From a checkpoint of a small mixture-of-experts model trained on Wikipedia.
Size: 11 layers, width 128, 20.4M parameters.
Experts: 128 experts in each of 11 layers, 32 SwiGLU neurons an expert, 8 picks a token, a softmax router, 32 empty slots to pick.
Below are experts of layer 6 (counted from 0) of a mixture-of-experts language model. Rows are named router (the router's row for the expert), down (a neuron's output weights, with its number) and show model dimensions 0-31. Each number is 128 + 24 x the weight over its row's rms, rounded and kept within 0 to 255. Numbers have three digits each.
After each expert's rows: "comes before" lists some tokens at least twice as common just after its tokens as in all text. This comes from a sample of Wikipedia text that the model never trained on. Tokens count by the router's weight.

# expert 115
router:118147112135147127144138124111160132155132168082116110136103160131162077128115144141105145162115
down0:116096156134136112168147117125123086137136112105113184168171101098117143160130109103118121112081
down1:133147083108179143140122126105122139146120117120141164122128139121121088148088137129145138124162
down2:094122137109120117149134117174125148134166169125075108132132143115100169120113118162102100140144
down3:175160131111119150112145173141124122124090128139159118131144127118172098117107146133078127123193
down4:133134141112155171166131086138133123130116118118124122151105135099145106119149152141134114159146
down5:137168118157176110185124126152116113128148148067153149064143144103136098102150097134125157171126
down6:101149128159151113100100137212139129136150162094141122117155146136167105112125123119112111146141
down7:116099106128122155134149128143106194124136137131148152142148139172133163106089139120091146133163
down8:118127097156133143133144071117161167144172138126124139148138115133137135150135100131098172088106
down9:110146155142131108114092135121125128110133127097136117153138155150119094171157101133102095138173
down10:104099182154118137111104126175119158143100105130086179154142126118102171146109076102112179121130
down11:146165136119102131098115148161133113107152148093163098119165120144124170096092120125112097094145
down12:142078134135111158125160138124106116114159117112163144114105104131124158175146083133084147140131
down13:143185149116122076125160125120106146119117114113145149148105116148150072150168110129083149098108
down14:142151144110124150133151078116138129136156167116164098091163075130120121124117073084131187087136
down15:141072148155128114123134097104136104141143147099091111146168119123117103116128106151097092107138
down16:136128113152120130120138137125160131134144062128140138146126123164129092095083107163128155073142
down17:092144127129139131123111111110134095153098126138147128129181154100076104118110152115116130113117
down18:119108150142109177101108094102135115114163145159098136148140124141110096108106121107167130061123
down19:105127141132177104136093125169101104117146126104116113131161187093135176147177128125165115155124
down20:087136115101154100138136143127085099100114157120179123117144115128132158089127130095095098113113
down21:147146137094109124107123137110123148113155074114099137154094122150142138104121152095159092152145
down22:119088135067145118111112186148128106110177124149158124123096100088137103130132150118136151136114
down23:132119119131161177133133126148135146092113088085104137096099076168126102113145121116120142167080
down24:137112122064149112130154144151088107148172136107096104141128062136074127158108122159138120124111
down25:130161116096136116115135122073153151126116109103129086128093155091137124133137148126141110149128
down26:154151075133127118138126141166144131125193127081157159156124107103168143161141110061137114142079
down27:129087167114078124132098137140131121108141122147127090114133122168173128145122134163125147171131
down28:094110159136100108155132113114129150158091107142186113094157125164117128191146144103102113116162
down29:123102085142141089111112149132126099174133123116138109150124132109085115135119060156166075091107
down30:119142115089090145173173140103117156150128158092149123118144101153115129140089160138137136123101
down31:159110166116122122107087117108105071140130122140131122128153125084115143126164125115086130121159
comes before: " |", "6", "7", "4", "8", "5"

# expert 37
router:108150130091092107117142086070125131127119177114102116177140142107112110157099077148116112111106
down0:145138140130170138163160097151097098142146076103125126154112090085158099154095118156151147162169
down1:212141150113171129160100147099131115133115123108122118165109166173157148140132134113109147132118
down2:117120135136132114130112124132146106078154152129136129132161111121103142143121182157143120110099
down3:077155144106120139128107112117143131097142164169125110123130136098142144178128097177137135093103
down4:118120152179101152144133138113138103133139143138118141112111167123134171163124104138135140129132
down5:135157099133144146141154169153122110128062134115122135124106132109122145124160128090108117167135
down6:164140097119129130161145130147118151076144163130139108152139108129111178139117123072133145141118
down7:153114083103163141113146129142105120141122134119148126137103127093128104052162167129147149151086
down8:144103093154167129153125118092146134163167141099137116122126141125135136142138122114166135136150
down9:121097146118138131128134124133130087161104152160125101091138151154149111172076152146157120185075
down10:126111140168136120118097135098115139120138118157164116173108139156131096110165115141092124152134
down11:163135147127139101107141109133127113152093110140143100117119104151128111127143107126142127110095
down12:111128122076154119141088157162133100148102073181112093145134160157106169140156127126138150097124
down13:118151129132091090115115155102158120157120135110150125140144092158156096155126131131116105118174
down14:139129148158129139133133166065122139132124119114153136132179113101128124115164045172121135118114
down15:124135100112074141172087145148133126135141180149128125092141082139111168152128098118161099142127
down16:125128104137153070119110112145096141138091116142106134111141121167144104114121099141127097161125
down17:132151146075120098134111125125107096106114146141111112112096106137149098192124147145110144095126
down18:173084108126106136109150122116094126132139114142174135112129077076111110167129123107117126156124
down19:118151119152130121170143166124077099119096083125116145164144105102113117119138175145132100172115
down20:112140129165111125088140107115143153167111094075100146125143142142111152130161100131129137096124
down21:131084130105166076127143121135068106129132144102138118126126127130153137096098091112110146165133
down22:146138102112155138112111172162127108138160120140147085123127065108127146111128078092137162113123
down23:118098156122139152180120130138098133198162123121116104147121159107137120139174136113106085137135
down24:125140135078141102123132193121154138125143137129155163124124124117141106103160124132091128117105
down25:114131092109148119087129132123163154064151177118163161112083106098090169161157136101111126148142
down26:122143129162110112147153101111159157149122172185121089107116175151117143129124119148128170104142
down27:124136140150128103123123106127118125140138100110120130151129159124122109179164162180111138115136
down28:108147079119174102112145140131082092117139179122100110133102106179166121095098124119113134133092
down29:097127129175180125069110152101158130174152114124152106090167153091113109134140117136088108148116
down30:118121142151127170144166103130103127151167151095157130094104096153137112146150157119086109079135
down31:132164138098163149124155164146133116114117145106110137119114116101133113142139120118150125153093
comes before: " of", " to", ".", " than", ",", "ing"

# expert 24
router:154139111133135147122149158101148127144144113146092134143116133133149100124113142133089153100100
down0:103144158115137115089116113134171131116101140129144141120160089124120147103135105121118151161131
down1:092124108132143117119137126132139130124107097150159159087145128131113145126126129173157115135139
down2:082134149106122124107112135110180165096188118125122122172160118115143102123095100161125115106165
down3:136144144079125111051163104122151103125108138158101099128123125133090145132094157109103158151107
down4:150154087141113130129128128110102138127136119123187110141123120138163143108151121113084123159115
down5:157120165109138105102144071139131115112106155132126130134158156115126111164192100106129137129087
down6:131119123097136169135166112103110147104174149139170109128121117142148159106096134128088130093141
down7:105088123045115081134164149142120148083171095107116097143134124139146154146109155120119092065135
down8:116162110114117104161120085114140116187117152113159124160105097140163099154123100131148135133115
down9:194151116145123100149175096105167128117113145143125129132164152119110163126124083101124107078124
down10:102109143151113091122132115117105134078124089115121135192123151147120156150129113143114141119111
down11:130154103084125150095135112159124119135103132102138144146129158155170083119101159135133105158129
down12:132150222092154118101108135159129173139042122141153129124141096130175096136117137084165157141109
down13:102135113102087108093138160129117134125124104166086141116123114138113154094141125110152088136112
down14:184097125156115145122143098127128099125167162101128173122124112125131103150112081148132147151133
down15:148118141136116168120113136161129171134090130124113114138139188097104126167097115152124113135133
down16:130124119061115122149134128167128122102139117087114128107147160093146110113181151115133142208133
down17:096161092170146139148150151067126152159094144153122108113123091081088130103122137135101104135091
down18:117124185165127123151106104155079133134074177095107151147153176122094141128137120111118072127137
down19:126130153122108155156105122127165133090133141110140138145156143105139081149074166096119131144129
down20:131143104113132136096100176122137199128142111139117146160111124134136125104142137109161113127139
down21:133124081120130108156132131137128117127126078139120126081109152144144103109161080114156118148153
down22:120132138112125113156131158143113121065126127125110132120124159120112117112134113098075141124117
down23:145120133108126109145133112114133121141170165072127147101169156167150138118117122159109077103130
down24:105174143094122100127140140141154106084145070116118123110158137129115104088172134144082155118143
down25:121183101129116138164142139101101147087092127156161123150123094150162108128125091127125104158150
down26:091116107115121123114074142128126103131163184164101137099131114111158130166126151130112108102091
down27:125097112156111094105086079126114127157089133144133115159115110138119127158126119100179065162149
down28:073142113094114131105145082131112116137159156128128120171073111154144164102150130126111151104085
down29:109090145161149118145141135125146152110119126109170094137146142158108074106157131152139146115120
down30:160134135123124117134090147140081170116125115136148131164124151111170111167135100152165146115149
down31:131141127095074065129095085100101148179134100093124139134142140136174071125127111152114121162130
comes before: "\n", " ", " Votes", " Candidate", " %", " 0"

# expert 123
router:122132146114154151162176131080162127142126165131139129116105150141145097135133165147117143120098
down0:130109137114163150135128127128105160133143140132112101109107091129154124155121111138163189130149
down1:095163121095134151135116144108158137094143135105103157061091149135113116147134156185165156113145
down2:097148135109140116166131097156147134110119111102125141137078103124160146100128142131129174160154
down3:108099180139144130110118140108173110070121163137147144147142099102146099110101149118113149171082
down4:091158173133113151167149131175134147110123104167164127124150145169115091126137179119086148147161
down5:144098114100089119111178113098120133129155126122121147139104071152150158172124174122110112160175
down6:125106105162115100117090150147131122124140132135144125086155175140103185127155117107130145093122
down7:142167134122085150148124188127125135146151120147068127119149110121125148115116138150125099121109
down8:128128115116109125117147151103108128127104105093154107141155137112094104091091156134145090118130
down9:118135136129124128142131130125138113158110105158147147115117194140131092110156122117153149122098
down10:124135147124127107140100150094126146116138118154147117076132170090144179110105119128080131117129
down11:107066135092143123125135133178128136165090130135147108154090133119115125143138088127185105141127
down12:134179114111162123120143128166116154125130154157119136142134134108130127153129124165168134140177
down13:138136131146097149160087137141099113141105125117104141166061151147124164110100112108112108116107
down14:073114150134135128158134150163108106139122100105126113117112122165130123126089108166128133133141
down15:150084143139102162094125099165121113162144133113122105135160082137136134156118132160080148131136
down16:137144112106166143142125110151100102135143171130110106167116133139144126126137124120139134105081
down17:145160110139184109133128103146120142131137108103149092160143115141062104135129113105113103124137
down18:155156154147097100146114126135142136097114110125116101130089128096118122136130180141186087145126
down19:100134140116150132126175146116091117078128119098108114098093128151148135139120137097106146159133
down20:143084133096140130100174131110135144144107113155130081147116100120116093109135088106071114133107
down21:135102141138165126128119101149125138166146133147125127122122109107107136135151125136140093122108
down22:117094178128127118124114081088093132138072122146137146176107115161109128103131146147124118128144
down23:138161090167121147099109126144131138125120108077114135080117092122114072164148096140125123150141
down24:124156131137110141151109124078103135090149151154093092142126106149124149140154105156163104121145
down25:116105094132111140152124124124158099122102113148152143165153132124084147141114144120118147129124
down26:122101169125122133141148106129156135113143148118116130101129166148136088154125119115147177101152
down27:169122131129158118094149150148115165099112090155159148138120148154101118132131124177177119135124
down28:174078132136113178143157148153112157112078105124131125131132124101171115127125109114175102140112
down29:136140157103091119131120126106139141134109138105151169084138126141143132137174078115117145120111
down30:159140142121166120139107099109135151130130145167101137111122140101139109120090119078122080096173
down31:156105134128144147112150133167128158121105104151130125118139106105099086111144164090113173117127
comes before: "\n", " in", "-", " on", ":", " "

# expert 28
router:147178131082132101145131133078140133157115128100099112144108123137131133084106086137133148123125
down0:151109127142103149122139125111215084093156113127100163099159121142108145143149128156136137079136
down1:144096131148151165096117085140139148151153174119133106143137136141091118120139125102099109128132
down2:119154156144116092128100127138150158125135146147118145109100061108104136133120153148144104071118
down3:117081118110170115116192134129139117136143148148124135155113123110146105148137165140134142144103
down4:117128167179147102150113133078182118104170118146126139134104143147108149175087124168125132112119
down5:115107100165148156103093126162112102145151155088118150120140114111101101141140152114161150123108
down6:137113118160131076100093106127125111133120095121159110145128156116104084128148131153138149111126
down7:149179190154161140137107130116160147107106125141149106086121099111130093123148130159138092151133
down8:107165117116110171131107155148126115126113141183199138121112097112130127154116146137102135174112
down9:124146119145108123130096102129084121109117130140129144135093163111158164149116141179126122132132
down10:113100138148111128160151156102144136130113144111118111157106088168124119160157082139104121122143
down11:114119135095161135119145118177114111110103113128158064126128134127105132121127164213150116137124
down12:154140141128117145125131077139129097111142089068134101093103101118145134136112122144116142168181
down13:117128151124121122144120146114169138158128089158087132127122145166117112149098117155133125134181
down14:124131168133126069160113051092157168124129116140120109139116129116109125112147152148108156107147
down15:147111078056160140119130124149142109118135177148107149120135100106137163146139147102125115106104
down16:135113134136138130135114128151110132146143089114137143129118137107133093124117141167106035128179
down17:118162142105127173151151122145135119112150105128128110127139119111091049143051148120151098146130
down18:150130159132164066090071118132158129115141114137142110126133116157151172128132109130152133143169
down19:141166118133183106168109110121156137081093147125099126108133103099169166143128099133160098137140
down20:119137129137108147114142142185105125164112112126154095093104152160090108107122096149147127151132
down21:155107096104118132084141156105116124116106069175117135130077135138110118109146138153118148149121
down22:083114154104122116152164129136128163148161103145148117134147101094153097125065099135086109096128
down23:103134127164131106139142129133164105114119104113120113100164143092134099135148095157155096114108
down24:147121147122134145108169147087141165183140127078137130109151091127135172113158121121140125150135
down25:134112129141132169105135080156146100102099143114085112154159167134120141174110120176132153067110
down26:100150123083131154113119178153119144120143099110176071163141136151160089137124142164126152173136
down27:141138135072087116112152159120132110152133109119102102138098091095127169076136086169102128097133
down28:098121148065126149118133151130156112126129146141153134171126143102129139116125158107095110087103
down29:131140103109152098121117144145115151146128109127209104116098141112145124133183111108135109103105
down30:109116144114086109106158085092125165100130138155134105139171145120141125091144155119140130157187
down31:136116172110134129098117116103113099149134143135184132141101143116146142138102144097132141155140
comes before: " the", " be", " a", " have", " not", " an"

# expert 40
router:110131117121193112174161106120105132150107120132072108107149125112130127132120139120112115135089
down0:159147156100136122107094123130097098099102147166146132137142125154144137090123098101133154171153
down1:133141176151135142134128154149172123109094094170095112177129113112125138137133106120106172133151
down2:175125117123139107143183082119082144158145139081129128152099129135156119121066113132141158107127
down3:153089170134128121118115156124179118103080119152149129166142119147116141094132151152173068160116
down4:160123117096103155119128118131129126151096115133132168150105172095116195097128145152126117106116
down5:095147137165107138133093149107109123126146096092105133128144131172131140164143158145127088124121
down6:167134133130100141175144169130121142117122157162109123159148127087070159094139129092107143137184
down7:115155113069133143127091140172108115088123141146110089091166129117126156154076134116124086145116
down8:112158119090123181134127124159127127134103084153073094129104132132137122091118164111109140156126
down9:163131160164103126131126160098139107082120129130174124180135111127139134136142099149104149111118
down10:138103084124083163119153142084093126133124109106109134128095103072119129128165142111107119141110
down11:150134122141135155143093161133102092120144072112167107120115154148111107117199142078085093161163
down12:179175140126115141154107107108106119162110153093107158137151093110151106095096138123159132178172
down13:099156134145057129102109134130123103130125102145145149142160170085098143135124124162101124138130
down14:115125168169086128131081177108122139098150105143140104117116141132147137169162159145136114152149
down15:113176136134136088097141138093134148127135126087103145120147115100139139139133123132119157132167
down16:106124118081124147090145134112108119109096119191154149127110161131143133155102152152129102160108
down17:117139139115119151157129127160093121155064111137095134145157147107072145129145071143119120119127
down18:126135144098121093085107115075126113140141139117106134143155162109126177112082127089147145145151
down19:144115141136137091128132121098099112143099165175117115130096169151088132135115109116162164169127
down20:139133113131121123134095096100120087154096088086172125134140096137129155093101107123126121154135
down21:122133139202139105077091119127127121143136144129116125149158120122140145139123110165131202103131
down22:123137103080151087139120129147144161091143152078102111105129080179111100112089140168139092130127
down23:121121097131119131129172105150104112083143147091111114115181101179156095149110106119088156112139
down24:137134134125143129146105140145117090093148130138141149124099124136160107116152121120122110137134
down25:113162138142149127089083145126156150125175168133138085138109146174140155154092130164126106092084
down26:100125163173106110134139125142164111127148140135083060133133140125088143135130139162124134076097
down27:119161088179099121144142153132166128125077184153142164153110085143138143097127129086134125134137
down28:094129170157117074137131123143147121154137097097154112139140119131142081121147133143158123145112
down29:148134124147168160122133111113133126111124119145126128120126136131106115141108103111115109146116
down30:158103149151169143123138172117093154114095137100127131149126124120141124114113147157134122120139
down31:118113111116125145118087112085117137141140085137105098111138144139149143128132115122171127174159
comes before: " of", " in", " to", ".", " for", " with"

# expert 109
router:173122156112142129176167122090119115169101130066076099148152132106118103117113156140108148073113
down0:103140134171102131121151093182100130080153161153128116102155164117110122162140081161110114123111
down1:140073130124104124102137069104132147156091134145134121118113101162105133112134153117114130113152
down2:107099101132137147139083141147117164077105144166146147119132171116123097119129103153128085120139
down3:118146181141150116133100126140132118171108142151125121140145094147145103138093111149200095132095
down4:105130089145155136194157154153144147130165056126138132141142141128126122127108132154163129104165
down5:147093127165136163101108106127170103141141134153127127150182199135139120140141162149141087131134
down6:141115121125101137115146154121131118129118106121117104123109124088074140139117149101148133149163
down7:146109188172144114151140111108081114146139117168131100117133120131117152123076130105139170103174
down8:154082143109144122139130127133122167145162152112127107090116118125112153091133113122071109125113
down9:141150118128141117094107139107145138121154134121099101157142099122168163118126115155132155123085
down10:131134135156092111118098159117152102137113134170149142114091167082160131134099148096134145124118
down11:158080142106118143152126126101123132168132166128122143099110170080137123108144148137124170094109
down12:168119107119133134149108092133122167138128120141116132176116097099110126131135169152182146169150
down13:148173152122105114170122122066129088181108116168150133147162101111088128133105121141146125129143
down14:135097142109147109110152123122124134135144129162137112125150157150141125103092131126122169102121
down15:122161162105102131097161130134140102121141104119112129145168082106101100139115138126187097126138
down16:076144131166123110100104115102144110113126095096156141129157139168133129109104148152150124103169
down17:098080089136101129133163096129101121143122164107150112154138133134115139166094137166148091191121
down18:090123110117083157110151152138136119116107120127123131146111144134106123153105121132145122144136
down19:132124149124138172105134139156137136119098172091142121133110145106130100108182139141136134121120
down20:140175079129146139103164116115130127149159089117115128124113111102140151145133131165117146164145
down21:175146110103104095119122109065125132097086193109120158132117108124127105128154150101112106141134
down22:157095163139111123138137097117115175147164095140125143134124118113136125093104166147116119129140
down23:114137101084127108106091131147131115111114081125125153125089134115163164137132152093091141193145
down24:149118105167093171108146087076140150176140163137118138133101154134148130117133170113114176141141
down25:146124088141094105124089148114097162142160101111146106129144138152131119127126185133138116108066
down26:155158095177151130132125138065146097126131138122090145135146135152148145139156146131166140158111
down27:128083132147124170158105121165137105138133085106108115081130124127116129107104150128142175111128
down28:121132149115165109118110125147155109107116115135130117141119101146135139175162122117137133126123
down29:089154134104112122113120115112122132164122103082135126117117101150105111116133147100164156153120
down30:148147140152123096149099140099169121198165114092127130127103146064123110134081128173117144135139
down31:123098134081151118136155112115121147128139125137139138143113155121124156137144074108100163120132
comes before: " the", " a", " his", " their", " this", " its"

# expert 33
router:125139144113139133147125102115129106139110111099088130127108165129120124109125103138138119096117
down0:131139151109098130152162123086122138164073132116143095099086121111123183122155115104129166135158
down1:112127130124090130153143119085155164122146142145121145122136134121101110114152137138144145122150
down2:151135129114122155146168142123158155164118124130105166135104118138136147139116095154104121112151
down3:120092174145140136088106130148145133118123112134098106131091125103111143144132143143123122181152
down4:110135140155149112127125086096129134121152160123128116119146129112126141130154118111127148154138
down5:156151148088110142115152161115119164170112123097135068125141104105179125134173131122101167086103
down6:148148112176154113134152144122120136109162163177122130112157144126143192121160095116142131158112
down7:093119113125186137103156130082148146137129162095139139107107159142156176117126147114101119102128
down8:137112074148148147113151103107086087144141145095156104091121145135113128150164086125113149133118
down9:117158135132134139120148110153103107145134127139126166098128127128097141162109123127141108087153
down10:113152072150130114169137142146134156146163093150154145148122126139151133094143133128126141100185
down11:151133160126101145137146129134123162113148127126195117130156151096095128128095136131159096101126
down12:153175163133121115129065139123140107144104122133150109166102086103109144117131123117144128162118
down13:111122141111092138111128084150183103111132153136134098146131126096128115085150153111158122121140
down14:123106139136100129137157151098118139100125080161124087129107086109102079098108130135134110139154
down15:101103138152119158079084139108161101123160147149122136112105114131120116102115153133107143130133
down16:105139092106117136180094115088109096098134117137141140136153133109090136179135143105131112133107
down17:098127163144133136085112139146152142131144102139139153170174109126124177136172072139124160127117
down18:131109177126113114116164150117142155122143131087180127154117118087155088093102116140116139064121
down19:141064107117121124122130145106096143130087167125121107167128150182132093093172142121066121140111
down20:085081141148149166159171172108124152143171148091153123167120127115103122178155130145094134104142
down21:126103103103134147127161101101133108136131171127098200144127115120149116091095144116127135128124
down22:151134115136081162103109153117134145142129154152134108143098170148143157129166122122129132141114
down23:114100118125118131099176166107117147084182161190122120148117152133120113185139156111122124120136
down24:103167106056135104119104137131154130136141128081107155118119173153128121113146172132114110113170
down25:099136170141127174161136162127147107130147138113134110101145119157167095162129120132141190102104
down26:123190153108119133175126128104135109122118145099139113114120125098112131114129120080128126131145
down27:149107130170153159084150115113152113125144132135135085152121128119128107143118084151091077160093
down28:144106165151118113090160117152137141112113117145149115149119146136113146088081130134135166177150
down29:125147113173163158138129182144121084150082139139118119094155105096143120180131111153108156101120
down30:110128082202107122111139107134167111094151139079127162132127144137066113134149104128137152121112
down31:141155111111154123124119150181092096110129129122121125161146156135144091133127145136143143102122
comes before: " the", " be", " have", " a", " he", " it"

# expert 89
router:124140153100156073145179149091119070130103143146120120151106136121136139133100111117091106099123
down0:138141165111139140147135098119167126133096114131176109120137169109109099124118110093106110116109
down1:166091158116144137123156117143153163132145132081120132130146121146111129100130080148094171127140
down2:141124121179127197180133136124154121147111127058130138151128090144149096116150115097103151153109
down3:097131128119152148139090126090100109159076129153092133139098102155097113113143131146122138154148
down4:089128154140063132136124136150081136119094106139125105125144117135101099150123111167113109126126
down5:103119128112128123132137164131163110115118143114121139125113078146177112081141130123125094141182
down6:101160128108138101120177183143112165103144141141125082134109149120130093107147123146136072129130
down7:169130123097126159101132122132114163155133098141132127147167108141156143139125085100118117142143
down8:123111115087109111126141115127101121129110128113113111150160128104149106149135086159172137086093
down9:108145130176104109123104154125180146136166127160121145174097145133105142123119162096141130111178
down10:107079115152174166134161157102148123141127086112126136150107123123081119130127129085109125159162
down11:127138132141109097134084132131128138144128139170124142141175134144145159104146138114139112119122
down12:161071146173116145095142141091126136115144131124121175101155152147162120124142127141107146110147
down13:108114127120128138137165136172142129165149104116139105106118097139116138155119125159138143139155
down14:134113148123097127088142132175105070174117094129133109133146121113104121115111117155127125115129
down15:123145118124159150124163129135149130139128141108147108139137091128137123123131153145110164151094
down16:110133125150149122166134115115171099089147159112115105130142120141110118141172116179154146113125
down17:130130155149155127112131139158148103110130095149138153111158115151151110093174106114163081154132
down18:098146161132128138105100114097140101094103118125123136178133124082113118180136070073121131172139
down19:131178109147106116131157173089143138172136156144123114128112152117137136115124090115093179105136
down20:106110140157097141128140132089145140126138139136141135123143157156149149128119161125102145117117
down21:127152100157114168123134085131103137134140153175122103122133125122098149131136121130085153072150
down22:130133123134117107130140097091123147149124100137100106152176103137110131120133129163136134179108
down23:138138160125086143078134141109118133150118137088165102079194102118087141158092176098130114117126
down24:198115098086128096151122114090119150113140105146099145176122106101146092105099098116110119143129
down25:143149120103154151157116112132145123116100154184114140093075100135118129091133133158098098122124
down26:123111148132107139141117110147139156132140166144139136151120176066141162137128096138117115126153
down27:141142182128125138103108121082101129158130117154069113094148129140114110134109101137133128120137
down28:140106117145146128120135086129080148093105151144135155132153114137131152158111093109151125123115
down29:140130133153145165131131107169127142139100097089160158133138167097095105106144140110166141153128
down30:125148139096106077128148146099113131141100105133130155105142139122127157049152098139086139161168
down31:149118051125111146086092088136183151094117143196124170139163162127123135114131120105167141137110
comes before: " as", " to", ".", "ly", " of", ","

# expert 22
router:131145128087124135114161124077157130147108117079119123132122106136127107112150137122093121108114
down0:119100150135119146134101125111129130142136126117108132131124090108080126142134096103132130154138
down1:157164135177145112149134083100101148113132133153124125144110137133147119122114111155120124152111
down2:143144126119147140136137127149127166123121113170118138119164089136141115121131117116135092132167
down3:111107124146134069130115150105150136143125150164116135093115132063143115091100162130116110135091
down4:185110087103157118157132083118127127109103137116172126136117140153140114101122122063123151102136
down5:153097126139141155138103093160116092124150135125149127131121165145115152110174125136117133125158
down6:130150119138153133165132097092134131066136123076170149115126134137150180119131086116119118118157
down7:096114094145089090135097109101151119129060141137134110110111135163126143094143145115126133141138
down8:126142097131141144121122130143091101117129119136087141100176131102154154141152131108124149148135
down9:126125140142110161126147148110155162129150123113168110100157118113142124080106179121158140133118
down10:130135125094110096122191108165128079104137126149131116146147135177091141159106141093149142147114
down11:122109126170156132109119125122120098144116169134125098101153125170109095150164100132126129090137
down12:138116117125128155148176132149124114174116126155128149159113079145115108134152116130167138128103
down13:121133166114119128094093137124137103098121138123144154127108122090144096121107123126142126107130
down14:133162114084147088156113125155151120119120116102122122118151135144133118108076121145110127083131
down15:096139113113118153116172117149137136107145146129152130140118112106140102161111129120149140137153
down16:131114129125114161078066125154134127140077104134120164157130119092121126102103103152100167159136
down17:117142103120168157116133167087146117128161126155115137139124153146157167150136103130113164131162
down18:133122173121154115120168105085154121096161157104127106119160130098122163103151131094099116095111
down19:145129152131137113150114150140123098097144166155146088149140141088162148123129189132105077132149
down20:151086150136131104151077100092091121120157151111121167127075115112118083064128130125149148119095
down21:119127128124140086107094115135129145145146138103146196175162144148141127153150119131127107135136
down22:146162102130096165120158160081131120126142129124145100136117163127104137134161097150139123162128
down23:141159087115173178138129106105124127129149159119140106127102142149159120157083101088119090104147
down24:138120099131108133117131109136154123125144101158098114105111097090130148112116112159130130124178
down25:087113148134102139111096161141117132126125101145135112109194093146146143168134172134172143092132
down26:135107124123116093110130122138117125131137112091093102120128132152165114136132090113080152122116
down27:112137174158116107140116144110137151150150050112170118123126103151138142167097105137102159080119
down28:206134088128123131166135110155158105114127108131067143107122138113133127151139117101139157162119
down29:144134100136148094158118128128111150110113133151112093144125152143112127129159142129137127112160
down30:127081122109094088138103123157159069114097135148169095126148131128165114125116170147107131102127
down31:095145109131107165136102154118140115086111119090116125129155114119094143142112098118163121143118
comes before: " the", " a", " was", " his", " he", " other"